config = dict(
    n_layer=13,
    d_model=128,
    n_experts=48,
    experts_per_token=2,
    d_expert=96,
    d_shared_expert=0,
    activation='gelu',
    moe_layers=[0, 1, 2, 3, 4, 5, 6, 7, 8, 9, 10, 11, 12],
    router_score='sigmoid',
    normalize_top_k=True,
    routed_scale=1.0,
    balance_loss=0.000134,
    balance_bias=True,
    n_groups=8,
    groups_per_token=3,
    init_std_router=0.0161,
    lr_router=0.000794,
    n_head=2,
    n_kv_head=2,
    head_dim=64,
    vocab_size=8192,
    norm='layernorm',
    norm_place='pre',
    norm_eps=1e-05,
    positions='alibi',
    qk_norm=False,
    attn_scale=0.125,
    tie_embeddings=True,
    parallel_block=True,
    init='trunc',
    init_std_qkv=0.0442,
    init_std_o=0.00866,
    init_std_up=0.0442,
    init_std_down=0.00866,
    optimizer='soap_variant',
    lr=0.00559,
    lr_mult_up=1.25,
    beta1=0.95,
    beta2=0.99,
    lr_head=0.01,
    grad_clip=2.0,
    warmup_steps=200,
    schedule='wsd',
    decay_fraction=0.618,
    decay_shape='cos',
    final_lr_fraction=0.05,
    batch_tokens=[65536, 131072, 262144],
    seq_len=256,
    doc_mask=True,
    z_loss=0.0001,
    train_tokens=504000000,
    steps=3919,
    dataset='wikipedia_en',
)
Below are experts of layer 2 (counted from 0) of a mixture-of-experts language model. Rows are named up (a neuron's input weights, with its number), down (a neuron's output weights, with its number) and show model dimensions 0-127. Each number is 128 + 32 x the weight over its row's rms, rounded and kept within 0 to 255. Numbers have three digits each.
Before each expert's rows: "comes after" lists some tokens at least twice as common just before its tokens as in all text. This comes from a sample of Wikipedia text that the model never trained on. Tokens count by the router's weight.

# expert 17
comes after: "\n", " |", ".", ")", "==", " ="
up5:149087130072140126144070080150137175123139104130104142158109111113126129153124157097122133084188144078143112139143179144166138114173153160147152165106133137077129156149144099034145091110142133111175153186144139167133059156136084140148084106150087083171152127075173146075177126083087144117107122123083145159161169093169111099121140177094142163134195118111150164151158093199139180156095
down5:058119099088173138117137133144096123145075163205132156117144153075160089099117143097177114136064080128122099147137182088104103173128156113103119060161128119171127079198124074164148128153135150197133117137079160119144120157107160123113159121092153133083052196164090091125119127121094122124139124078146138122149111094101076151085110093136151122111153099077135080113110135157123062170142
up6:110150142105126153066151123129176156090129138149061204146136142125111118144085085127119103134131149127103102054135116144162172118165134147116141169117158096083112128206119150052143150134128094114221139170164140149143150103147099121133107094091115115154171112125137184199163144054138047155114119163166097161153146132103122169128157125074190110091121096180138095154121161148132153150149
down6:169068128128153171141167149092145173114123141121080045112126112098142135155180095129153164107118133179117100126124185179122061136147123098108082111137111119157114082096119094143087146203129110161123142138118132131144144171118149091147117154167143092101104144143122073052121144119119076134154118115113152139050065146115139102089035182125098140156144200138168133115134101185096079144144
up7:098107176171066153149135152186161130155171136111116109121116133156156163176125152079090106114048136089157146151158118077071135158119121160134199163083107154166124098103103108142140118128109140094113146126107067157056150102120203123119083129077112129098135106130108106100144166116129109096170167133149035121084139152083089135105095118105150153119142145067184065119181142153138104133153
down7:053188111121128138101153171106143064196132075149139100121129162111132109175184078126145131128112109173112169094054182086064152113145140122140106142094110091153128087115155145136156125146125152163156062179130111063092121130115143086091140097083136124161070119194165122134089081174104114100097149134106101174107139130129168122094102139116184086131141185100160142119159121134129079110173

# expert 2
comes after: " the", " to", " a", " and", " his", " was"
up2:148158082090123152145170127102124133144155136166129123170187176096166200105167185105124107086120083088112125096132104137111152116163104196135139143166150105201103108121159111121142169127072053163153182113174187143127150103154095116072192152091188131123062138142099170137152098091126130131141122142131116136125101134123082133117151163170142092121157096103181086104101158124187190134105
down2:186121098087148097106129096175123099141160154153151147208198139108120126119125134129117097149116123139118180154166118124097117104113096103136102202088155099143124143095112109087154138166150066118080109128127109118133123174108164164104106193123164132144161119076120164160109133189153122110099138112175142119044123134122084128112103141227147205145131099111117081097089164144139209073137
up3:071108150132098071135152124202163105122135093126064169128180165152137141176150181090166121122158086147105099107110142096086170127178154169094132128176100146159143098147102128121122176140143075145176114144122179167076094168176186099152139134107113072127113131161165153108141175132072109092164189110171173143077171164090123120151132161161152086078112146143107123146168099123138086140161
down3:166125101114144116161145160101115152118162126125125154130099149121128179107172115101141128136136134161128192192107167117142157166106094143179142099167104149092152051114149097193133147105158154101154188129139109136155109176103126119076113145117147170091115111180096130164174081123163096178149114133130178111161137164136128189093053112142108071141164120096209098118169130124151043071176
up4:077141158120158143174139181143175150140139155111106166157141120114146067132147076119082126104075142181066187158161103166100088048136175158145180116149137114126103168091125082087117127167163135121134139183143112129145056142137150134154131082160159150132182126133089094107096184142120126136106143092144128169099118148119138182149120168161120133139186107117116118172128078197104216157112
down4:075123126150130141094073123150127172120156051063101157030184118083150130099133120141122128042127115165164177105123153138120124169125107096152106118096120128091199146161145096179156079108116153091166150130119171130093131123158184120116157157067148129162126156124125192168126183100089140173141090151090109107164129061130120083095116118110149129115101138092175140122126121096111125147191

# expert 4
comes after: " |", "|", "-", " /", ":", "5"
up0:114150128195073108137047117128122125216151120133153142112129129116153109162185099171130158176183151091074140112175135108152152090139213140170100105171124133129165123161183155124109121121126146191115125073153168064134106159080126112103137158133110092177090154150146155133179129126208086123154124100136089066089085107125122162184144148107079144129126127117187129141135117143130095133114
down0:149182170154153174149110119190170141098130164160116154129111166155075111139075124102078075147146090135060103174131180192124137121098143167119159130159176157105136151123121127095105170155125102108097127204096155078121145130141151135144163136129097145039098095147167164086106137099116129144105097113043153113147122155122138144116180142099052177116125099076079101130168130160168140111116
up1:135195144168106112103079118103096132205123108107135192152129106135169142068173134192098142108126175094150046154141178140132117082067187132096097183144062082158137112111099143124145140153081155158159072154081096210129120090154163168098120104162106116117135140140106109094093142106121141140138106145104076119152161148149089130164095130150137112139165124080114100102139125153183148172133
down1:123178103125111155110145088111138158135112088076126147101157147119148170040080125141114187131125124211137085089136139128153091105128149133118095146164105116107116117143139049146139162147099092123081132130113094095125163160182140131071073139104121076109135153146133080158097092115073119152133083180140101112160188118181134143124118149138166121010152113129071118118110144176086091164118
up2:130165112179130153075155136122148153134140145091102109130164072095110070116139129213095128186140104135137133093188114199205131092117125144103080134110124143135095098111100177147135155076096166147123102114116124200176137120119164126125132093188170133117127120109111105090171140125151159093183095064137113137085134119120185080153131159121156211119152141178142176096167084164149115097141
down2:048104161145127128081110131141161151155102175072084068145099161152145169094080121159066148121169142127075118119119138178141120120124156099117122058165107108153076093120104082084123145109142138073104105199138085123161082166104128106159147087104128138125118182159165128122130105133152153155126122129124100148116116177123071085064125123122134153195121101113133141085169093214147088070109

# expert 6
comes after: "s", "3", "4", " Born", "5", "6"
up0:111163170145076119157178155177145106180123123176131120066137183151133167121138141096114175096170150147165126170115140160172105093146173091180118164159130117085206076115113096097159093151129118128088189146128102191099079125149113101155102092142104165146125116115139097180150138062112142094117139132123090150169165152121149164104107101159120128115132142132095217130084084181138184177118
down0:226098089119090159111121145143183148173171159138102132052135187065142095074131173168115143136132100168134147131159168095129122172103185179103120098116135143123169105076156144085114199146143119160097125104116090126139106213143148108112136109144165110111109154159098102097163117138204119115143167171118122173154134123120087104123082146125099135134113106180098143135126104068092115189132
up1:117139143116136169116143154101088131193158089069135119109150150181156184093128109104150074108083126085124157103117099080132162113167111111139179145106076159063127146156136131107110160164133147164102086053152144122135128063072117164109112183114152205124095090097141187150118169090159149088176129153100069108093145116154159100128124140102147110104118114088129164133116145186151111136218
down1:137127130131082150123121081148143156177164189162128143099214112075129160147152146124149159081128125120104173142142193175150095175104180081143083138126114137129164125115154108114113148147103138097121120164092066164164117206116103120160173103133132084180136124136116115067175109103146070121135145195094173093150105181151089117090167149141108080177094175167098144167163135142171121116092
up2:130104141147120181156108117133154126179074106133133152106143111110089119104087155134134124107099091154124166169141135103141166132111103185097059106133117082141100074110101164139102160135137133187123152189077094080141148156115152067135160127162176157151078137101095160136177172127094132134133218117158138111131205066058126093101094092082101103118152156150165132090133152187188154129106
down2:109138159062134128153151138180139153143141132104097104163168108144072083113155113113127233126091145150121142132119111179077091120066091143114137124111147100135112146126139167145163194085128072159155094172101068154111163160142093085109152075151105128155137091130122148149141086135090162111121172126119040091154103118147135105127087162155141150202154175179158127054119176145144109147117

# expert 42
comes after: "\n", "|", " non", "=", " co", " self"
up0:152147205096114121133136108131101137134110128088115159150123077192141159107150143183076110173158195098178145144142143182122101109134165090065134134133068094099122129116107106125146115124108167155120150130109127120164144129109109145165070074157128122170177113112143144094139126114168189139128081116112144126078154139139188084171087138119089089131149143184127127038147082197073174184132
down0:114110177113130154072130125144154159154145082132131140131118132088103163103073142145142070201124150134140080120126085153160124204146131147126123092176161128091071127112110119188100151118085094106124129089157083137131087157137169084119147107096110150134177151129086049088101142130120156155120161128112018125127162089161154135086126155170176161150206152087169122129075107147100124162100
up1:122121118125130147155116157155126114162130143130123136139096189174155156107166150182133120130112115108088101154086094086113071094058158115091114098139131178159129071119137151113179103170115118063180119144094131202148093154122214088159112075121137087202155134127100134116200136131073115126148169069101133135156167140105141117083103186188124103175124133138206118123119128114120139151084
down1:127187087113129104142142150116130107087140136160094208159166124101122115120090109113117092093104137093157112134167125107141165165097170135140140083116212143160146141095094158158131077093135154112180111115052152127166106073154159144169162097139106137165106112171098143126164079114141080116071172126221112085153185079124126073103131157103146100127114185119114130213147131115118110130165
up2:147121100094135144199136156154094166171163147140114139150077146103134196135119139115099094156130107130117142123144162100160157065086080146115089159134177094151112129130100141152120147070074089092127205100114124120135168124063132125085083107132118217189136098148107135137203158135150094146144176136123075062132108178176171168088079151087122122112109077141158130155138172111120128155112
down2:139138142150117128147120159154123114146171141099132138141097168130078141133103092094155108170160128071122141206094117099129084085148163108122089171094157064135116137133154111158124116174131127171163112109124143239099077147145182115144199132186151088164103079120127106138143132127144143054060175145065172086122143169132133154140120148079062162126105126098140127142081098093076103125134

# expert 35
comes after: "\n", ")", "4", "3", "5", "6"
up0:169165124108153121109142132160148085089124137119108119123116099156183043109124143201139141109157158107118124154187119148157152104133109120117164131064157009075148104171149104178198098155184128146092138114078149101125081161159060120124160167124133116145132144122119159175199168125131159121118114121059105115103064082125093097097152124131145110116135140136163131156162145129106161133173
down0:142095161158180099157190080158082114158133098091143099129128150100107128095161160140163130100176143095177138119087166100109164115131099175179131125144119109166106116177109158107105148085108131116096123124126126081170185107131110132206042137056133180157126071158116076099192173161103192164128107115143155176133115128141147143130150118084111095111091123151187092097120107158091130087093
up1:138083143155084234191148190152120078093079131135126121167135114144114104143105149222119124139114107118042124124105144106134132132096082114172128158159109098118171120107103168182107129200096116061120130170125154092138105134112135103130094123114182129083075128118162130144129145096158097167127115083153200119083121169085111128115168125146184126145102154080137115070137113111148138128163
down1:052104098147130115166166171139103153164175121075120132149106153131160100139124134104101101164094152090138138094107115158104157082162162125147141108112142067094075156137094122066159116050124085173130118142166122171080126133094132134170074171100136116096065121129104199160139149126100087119150115085138115167090120090102145164142046163154097122148147131124114101074215182107155106121110
up2:157144151100152113155101105186110168157082117163118067170129125145139151116092102111139110119127091114188183098109082104192166133150141164163170120094148163110102140116099184114131108134109138172138138113122147073091199106111074136153102121133135103094098141134111149137203156158039096112158133123106199106144106090167149052127109128154084177078106153172142192092120121116092091134097
down2:148113109170075116142162160045109167075145109048187125143130139130090103106144113156157134095075124139072125086148106141130101203138136074119113113131115166182099138143115091122139147125118146114071119146133137112198138107096072154188127077104087154113126146179056137109116108115145194113105129167124141116170112080105070084111124178100136115179128136064109111109129124105081125184133

# expert 14
comes after: ",", " the", " in", ":", " a", "|"
up2:091221134126136122084122137129140197167131073166180154118192111147146127114137103092142105135088137122154130137164122142162093153109061155137137138160055114090105063170113101168147180106147132149066101117168162126139086169161112096182120113152159151113099085069090102122096133146096118138115158083135102150074099131079163175093128099087108138101107078116174114189091104131110133088144
down2:152159183114148101098121163142120188096124142097150185108159114125089102121135103121137164115107182092166185181134135136167129171152154161110139126122092139158142109141131135191125131113109123110106177142122162084119145143142114128205113169156133149132208144063148164162080121123152163131154184102187108071101081126038139116064136081127165179133113115066073140091085107101113096115129
up3:071129173163210118102129120110106077133081126118129123175133190115158103120119144150116168095160093079093115100085133110155130108112172116110167089090168088094101108118137168079151118157088116214129127164157169136059082106142157140159136117121188178124202136127110117114118097097066122125118163145123136169053159122108123111124089137196134123125132153087076094129117098122145079074115
down3:086119151160143121158084066132130086163080121148122103151055161128153093141149128124124179090147131117037128121154129114175169108055129116133135078084139090082150161103143162060126156148091129170095146192133120117091075157119125121117115143133135212111134110137149136090134193087076106105161176110103150188081100131112116118161087096196090118128129128132105085157118092094107089115135
up4:121119193086168132107130147128139100106144110106083181142117152182090071146066126168119143166134152197045184088168157131089197126108143140114119179092110150146106147142122129135185198164127073186133124149165119140187143134118138085141116125145140144201138174143114129115146085089083139134148164105144115172108104122141203108144132137088077199098113142085142111111164128110127125108115
down4:141135094122132159158164060076103146112086142099126146126162133093126088163131106137129105096133084222153054102112164184106150151093059195164122138198203110100109134134095175180130184178122155127107108160138112129091136118125088118110132120166185130159110149138166164127142125180124127134107159102113115091191116140121127115144135088084075159137100139087138164138189156157181109148143

# expert 19
comes after: " |", "|", ";", ":", "N", " November"
up5:107147146160111123148083143181142081129107131127145146130127097202163121114089116110128109153176134108166178068154116207083072109166165165150167130071165121124127119096125165169133118092134061106113171131123136104171074108148154170117109153149151114049184181105080156104154095144129153153142172110117108133143145139132159116172125060108145119115062139141081136103083099043156099139120
down5:097119122109137175132094187091107106150116150118147095123117082137127081089129195114096107106138108067150153133102112125160138176047109108109100130113124099110147145138102083220098125148130108087120142186100105116131142169168119130119117201191130178142103148162163177104112120098195096074151151180097141153096146129098102170185079123140167205151142172142060095127124109129144146124141
up6:092110152180134139124118139087120094108116131123184118088133142155140173056154128161087141110174127063161123103174112085143181077125097130136193092146186096095167128086108170150143131135156179148099168128134112224113130127173121159119110101150135118103110157137183078128152163086120139154100115180143101165080107091154119132063135141186152156155102151114127148195098118132206167109137
down6:124131106111173126071145175142195113105127136062134160105136154137181155143120146119085071091037156120167178098068131138089116078120131060139105135114079092136137187115153113113204122075120138188123114134129147096103114117126155129157141139079188097124153138127150134127149101110113167114131152124098114184097127087128195153094089122107169131164168166119144108118117198127079123085182
up7:160194138201117110133141087167146106182194153115120103153146115106143091136143154110091148100124137112146139127157168100103132146170108146126132157149130111109087110178057151118104101129138114099170091129131107076156179093111154097155101100146156154112106143103116100154085188120111091094190200171159207075190065100153158126110140145090114140117047093127179095146183132145135141151127
down7:152092145106095127091117148103112175132127142158120103097160091128116143128114095147124140147144174189128066139069137180086130147122125107084109157117135124093140165111197124120161129160141077159065179111124129134111118121153149117074195141143086098159160157144131070123211125169138126157122082105109081134163157128166127165173171176113166148108188185130052129106063159110076171170115

# expert 18
comes after: "0", " ", "1", "9", "2", "8"
up0:111086134090150085117117138145142114090129126126073131139142112060091181063175081151140166104106168109166143156088156110109177165102153150171192168106043125176116082194165134186116146129097138118133094112199142107109148191182150123111133149115098146073130190110121120134111073123154113138146127127128083157085105100066114122125134129083118083073147125181112140129126140137144076119164
down0:114110128113155089108093095149174138156154143119140089132122133049121121078098133156203129086099140091117172141110172098139118133134117161180114149125082122122098082158121195144130121117098141106153117106158199140169079055093134140134170134156077138108127175076126173131142185129127138176092152091140143140095105145136084068063129130183147120131094100162153092039115163114066091110102
up1:112130100090171144114120041085148111093120061078121157168104120096121133184092163110149152147157141082088153123153141115107108130128121179191079093070133136161178114065164180174113174125122151117159192131086122056129062123132090160128132079107129098154145160082063123158141112072096095102119122127107087132116077125143102134132132140131142140148129067084165136099178134154105151162127
down1:086099095103050140141132198106091099152136158171092171107203197094132102138176108178104122159193134173110155075137107157145113152108144097138111121097118100115145115175108105129094165139176148099144162100164087194167040153115187153146100122116172158122146119136137115102113139160123136101112140104156126126134112108198110112147177135137166088166101125117156145167130063106085071134140
up2:210162172120104075183089153100086065161120079060147117148140121125149113162101121146094094089138165132142154116193124146174105143127115100102095122117145151121122087168111143174128128155139093142099064163206136116132143141040107088116128170104093072084155085174114163157064131154114126150153127099117135089163134139106177149087165107102120158153163171112150096201129122112139131134111
down2:085117095074093118149141155091151158154136159217154108150168128104126152139131133115144064154076116102154201090122140104123093083110128171094163156211134132137179171117126109121044125114092111124100057083119182111197157117113123128118094143084146174139143162117106136148108135141148109128127099124125165109174155125184133116127120099130150173137102136196178169110212126107139122081141

# expert 13
comes after: "0", ")", "4", "5", "3", "%"
up0:100112136169148127071120098085058159203195137165170114133158145070083156117194142149190148104141128171123158118140113131209165068143135115140159156124113151116118147125173129112181130178148122147075154138097104148133149120118116144196059066101171120092096149145122147119118119119176170077171170102106110132069096158123162187150128175120096135101145142158127155124098131137092142120102
down0:088154105182132132131161168076103181133068156128118098196125101130141145175150113206138066102137114135177075079142127107087086124117128091121107166144203163094121138119127108168177158112142112124195111056154152120084116066192155107118207107131133119099173126151179109122144163109117096179108117111140108101110124087158125095165164099170141135094134172161170126104161141124148116139140
up1:122156123057069130148144146112120110135125124186075079110176152126142110140144144128182152104162208163126105137131143152104145099157107089173119121116129191112111148117108150172122182149093123173161069067139146178121134141117127139130152098168150133128170163172117175144109147101060145058093149078120158129141114125113162106048156135126095119087102107189120169115177149153108140188053
down1:049102115148076121130177153080134180168086048123118185089144143100120111115134115151139157092077046151067111106112104144130091176116095112149122123071189095142155139067144086113125099176117104131141107105135126091139103127193127153157164085142131124094167148118130134138171110132151169150132097139122120101109116094144120005178111137170138103125171078104148110116154096152136147121135
up2:163158083055135157153161121129127143113160095140134141119130086084154088106152129103130112105110141124084096126098134138087150116081117067117139115074148094108137174147174135139141135158173162178152076073196087142122163166132065155077161106183120076039137127161079155095151100147108136093185148151153157136167107105160127184121082126103062121154108108121128061151100089148141109145099
down2:066181132082160143086172164138170153127089119140188116078163139060102102136087143169162073113165101179140157183150146107094095145142196107171107173134114168124130123042059116149114080157133119152149141140148129128112130114085142130109127160104079111170114111210120174130097125106151099120168172135101117123075151136149113165130133147114151146150117119125111073100132167135179122208123

# expert 33
comes after: ",", "s", " that", "),", " where", "ed"
up0:102121067155185166132118100217080068077114108088084097140161105144131185094144125172100188085160084100172172112106058169152081100124089131132180145105134165113092146143131138130105130104137150067132114110148143120108170102102128185143135116110122110165152146107145106107169169112074138099145089137091143118116102132078120144159095082136104089139135112163060115149148133157048163162148
down0:146119158136111101143137157168132141115178147134162104113076184134142143176154112161120110105133174171165087156155133054134137116157145119158112092083074112138120082113168201101102105100152127142165128109095069158135175102119102188115146137122159117119092100120153150111169114197112125119170099155064095109110173118062193152113141148096076111095188172147075215127136115113155154139087
up1:081130138065093094123140147129077161079122092096119159133162129107127124075124166132124102119132129107052149097167106137105082131071100110129067120124130104088156161106113152136134113030133141130155105090152122118075145120198087146097116153196128088131177108082135116075063100199125122110157064151114111095092126135109145157205115126123079071132162113149127113171125084140156160140116
down1:075135122048055201187121163104119167112117148110111081127092166112122094176086144145124108114103137099152187090082099135125112144136167123154143097138128083146090158174108120103099134112122196059109134111095119116093132171104106114104129189104153141076105135088155113136069083145134167062119159137182163094176149086158113152121137134175200135124113132136115105170159125116105080083124
up2:136114128153174089164120038141126156087114100132134165076115212124139136153193088140139145151119165147099104159143171138206163096137099175099121087142156157119132127077176073161129109122119124140145212089114135126093104163169087112121179137142125123108106119169110151093110108098192080122123092103142180117095179162126109151132127138122134107145085173139129131146124090084168188055155
down2:180140076061143050111115079117130140145125147118120165095148208097157168095080142087102121149047129125119157102131089105119106155136129155143161147122067092075123120122179140115141143128120088165158144152161154074170069115103097100158110067074131170082153197122109169122119104135130067147168094117128152121128126135171124061164117162164140080123158121121149158143110140074116127179137

# expert 25
comes after: "2", "1", "0", " ", "9", "3"
up0:114120110175115159169121127130179104134162150175147099119182117122161095118176094131189130127141122171119130096059119154161103069139113136159133145103121153187150189154178176160184143121072140104105160121113131130137103088096140089149031098145086095162112149111155106066119089109134126122119147109153067152090178185117132118150178097133113136128168182100087116183187079159139107092137
down0:169081127106128085103179142154166096097107126058103142074096066157176068106139120136091130115110139131113141149103134183138130160182073140094138170139156052115119107135138151113107121109183139141151120145167208064108108159103112089187110122116108167116135130141132180185103108170147160149178113055130134140081122188162106088130102086142184131135086123126157178125107132117169102126088
up1:146121125125113175162112152146155094121053108200061137156129115159148169132147109123142133079143122115128154116123115150163080140173177150154104144099109098104172140123129140072164033122137128119117101098172115124116101081079160162165126144106135137145160119134117148153086147128086100071102169136106068153192148073101173122146082051089117152164087128105079177152127150058110089165104
down1:142147137093127103145169121053212110179107159156117121104091127158127144067137189182167140174085148189139144105163182187155164125116115090106197134133116128152099105116131157146132100132138114089153126119142104114082104162173117138097093131150163103149056117156148129099082119105135083174110130138087107160170129075155144122136049149116131104191216115143097140127112101125124072112132
up2:161125134171158096154090100166130224180095114146139124134115199124141086064186109070145168171114160146172084095104110158131160139126122057119098094098138174115105132156093142142150125121188109122145169206159124183150118134137140156083084114166114168133146184153141100120134124087124109159128126102126142128103142152145138133134145081128145115094082153117107184068107140058120119153051
down2:176154151150089148182134112190170139103122101161155184154175118141159108152094136058122073137220122122151197121115176143086155153158093152096176172095139083098144098122134121110112146152081077209098189142194146099100090138162142121119203110162116125105109148118138133147124169100098070156106144096159164117109122107157150127103111163145136143096110070119112125127077120113093140142150

# expert 8
comes after: " the", " a", " of", " United", " and", " The"
up5:131201148089138134116102148190144160124161088162057207129156161122079101139168124107189160112092137137107073154089148135203136170075168104151073158109123099128096140185085185165134136168108119094067154082114103167097136176108127072124135129147116164122084120174101117085120142076093150134126133165130142117122150130146149133114123059077083175102104165107155160144107138137148122127132
down5:169156119125114096129093203126178133133127068109131047115177116129133134183128177099188122186087157123140101119095100111135105104149102117065152079132126133131150129139105082153064116212141109120105113123066136120140096119121148118078147119122102188095071162081115172101124186122051085127124153123146111121094112115128110135156128106142058135120033121101105150104143115147150171140149
up6:149147130135147177159143162158150159164141125107145102089138197185190196117070130136123171136130088082151067164109107146092163137146123213093096141176100124134092191055143145115123140150112172128165108137134126140133096148154085129131127168096125110148098168149139115187123121076088120099119141073168155088180103199123119098089107129145119084116131103108183072104146090094159162159133
down6:106090090116134128087139146153122102129119171160089074184072143140149158119111165166127147106152176103071110191082111171123134124113086181107152145125132120151073158131121119143127142182139092076082124166106127097177132143199156166125024141125182165145114155134107141144154098149151099116117105139190156120143106165154120115114109063144096073156177108114176150193161088087121109114173
up7:137086169126159146122171142140152140088092145119160099107072075128144174052150069117110123081089039122110163171152055110061079096150110120135201123086186151170112131105179091136135092111164124090134121092119132077160126127101172149119091086154140095147126125107085114111104120154149124153142132126100147106136139106133146108148175120157105090150177149168098131153111057162049123114110
down7:150178125077060110158187124093123149141153064134059154125078145108141101174151112121096094141091121166095115137119127146137136120160148155066113146074077142084073129112110200136111163176123133145072140137134126190124126086146050122142124138163111110079163092156136145131137118157120083105097151105141049096088136084124098143146108158152125126158146148097114216122116193105182139102119

# expert 37
comes after: ".", "\n", ",", "==", " Dur", ")."
up0:099091146109126178153097150093166146130081104134123130152167105140156166109112165144073082144157113127214133116144144126153169209108126146145123151165128202148167124146109112104108134095147109159117122157109103144087166191100124147189140111175135080079115118075117165142107130094143126076187137186200119156157131139145116192107139113156138172145156138104127188163212156168172116154124
down0:166163082120093056141144182136118069171141144088089125098099168111114125126134074151137143107104090129132139147107123167132157138146131103145147141148144065071057144142149131165141150112114125108185092113172139131155120122121175159138135158099139121133108175141103146098132145162129152157082132132129115113075147189110168089220078121019141099086155115103132099146073058066107128157098
up1:147176087111112085110103156108095103105061182115160078123103110076104088147135149160139064156104143120136124147163130215115144169132155153116037177059110143136161151171138138121118133142138162175165092084118123139162179128123152087162156043132135088107085102121136161132097110110120046160104091136125094132119095089140116162152129125105182161126131112109182092126162113114168117106078
down1:051110147147173114132122110110116113169137158117094113142142093098090114088146133084118090150136193086182128152152135095156098109132125090124124153132177139123169155125131110093152156201168114219139143152129081066092116088124111104139103178084125155116106123127136147115113170168139141084099120169123082140095125165118157131066082191153166204151194129057170133174076151102143141136132
up2:125162156155126128118112111124151143167138131118161110173111154110160124102123137197156065188116144120114087080149116157093140156128186145116121141167139164156156086111117114028124114180163124140149086161129078127143170149128106145092184088175121109103145124108141142021071129163156127119108112091108138177138147111122140167114114176134130140139098205031109086111174155145178104152125
down2:101090144129137099056146138097118126144120160142119086098079082096149143137097108131164131093151143164156176111105071095094092138097119092155042042089117070161148112151040142143107155188184136117147083077144151108103129098143111122125150117112167112112128111112110129084106144151142118126113183190170079164156114135117077121145087108154138139125058068150141174162099172109121131133088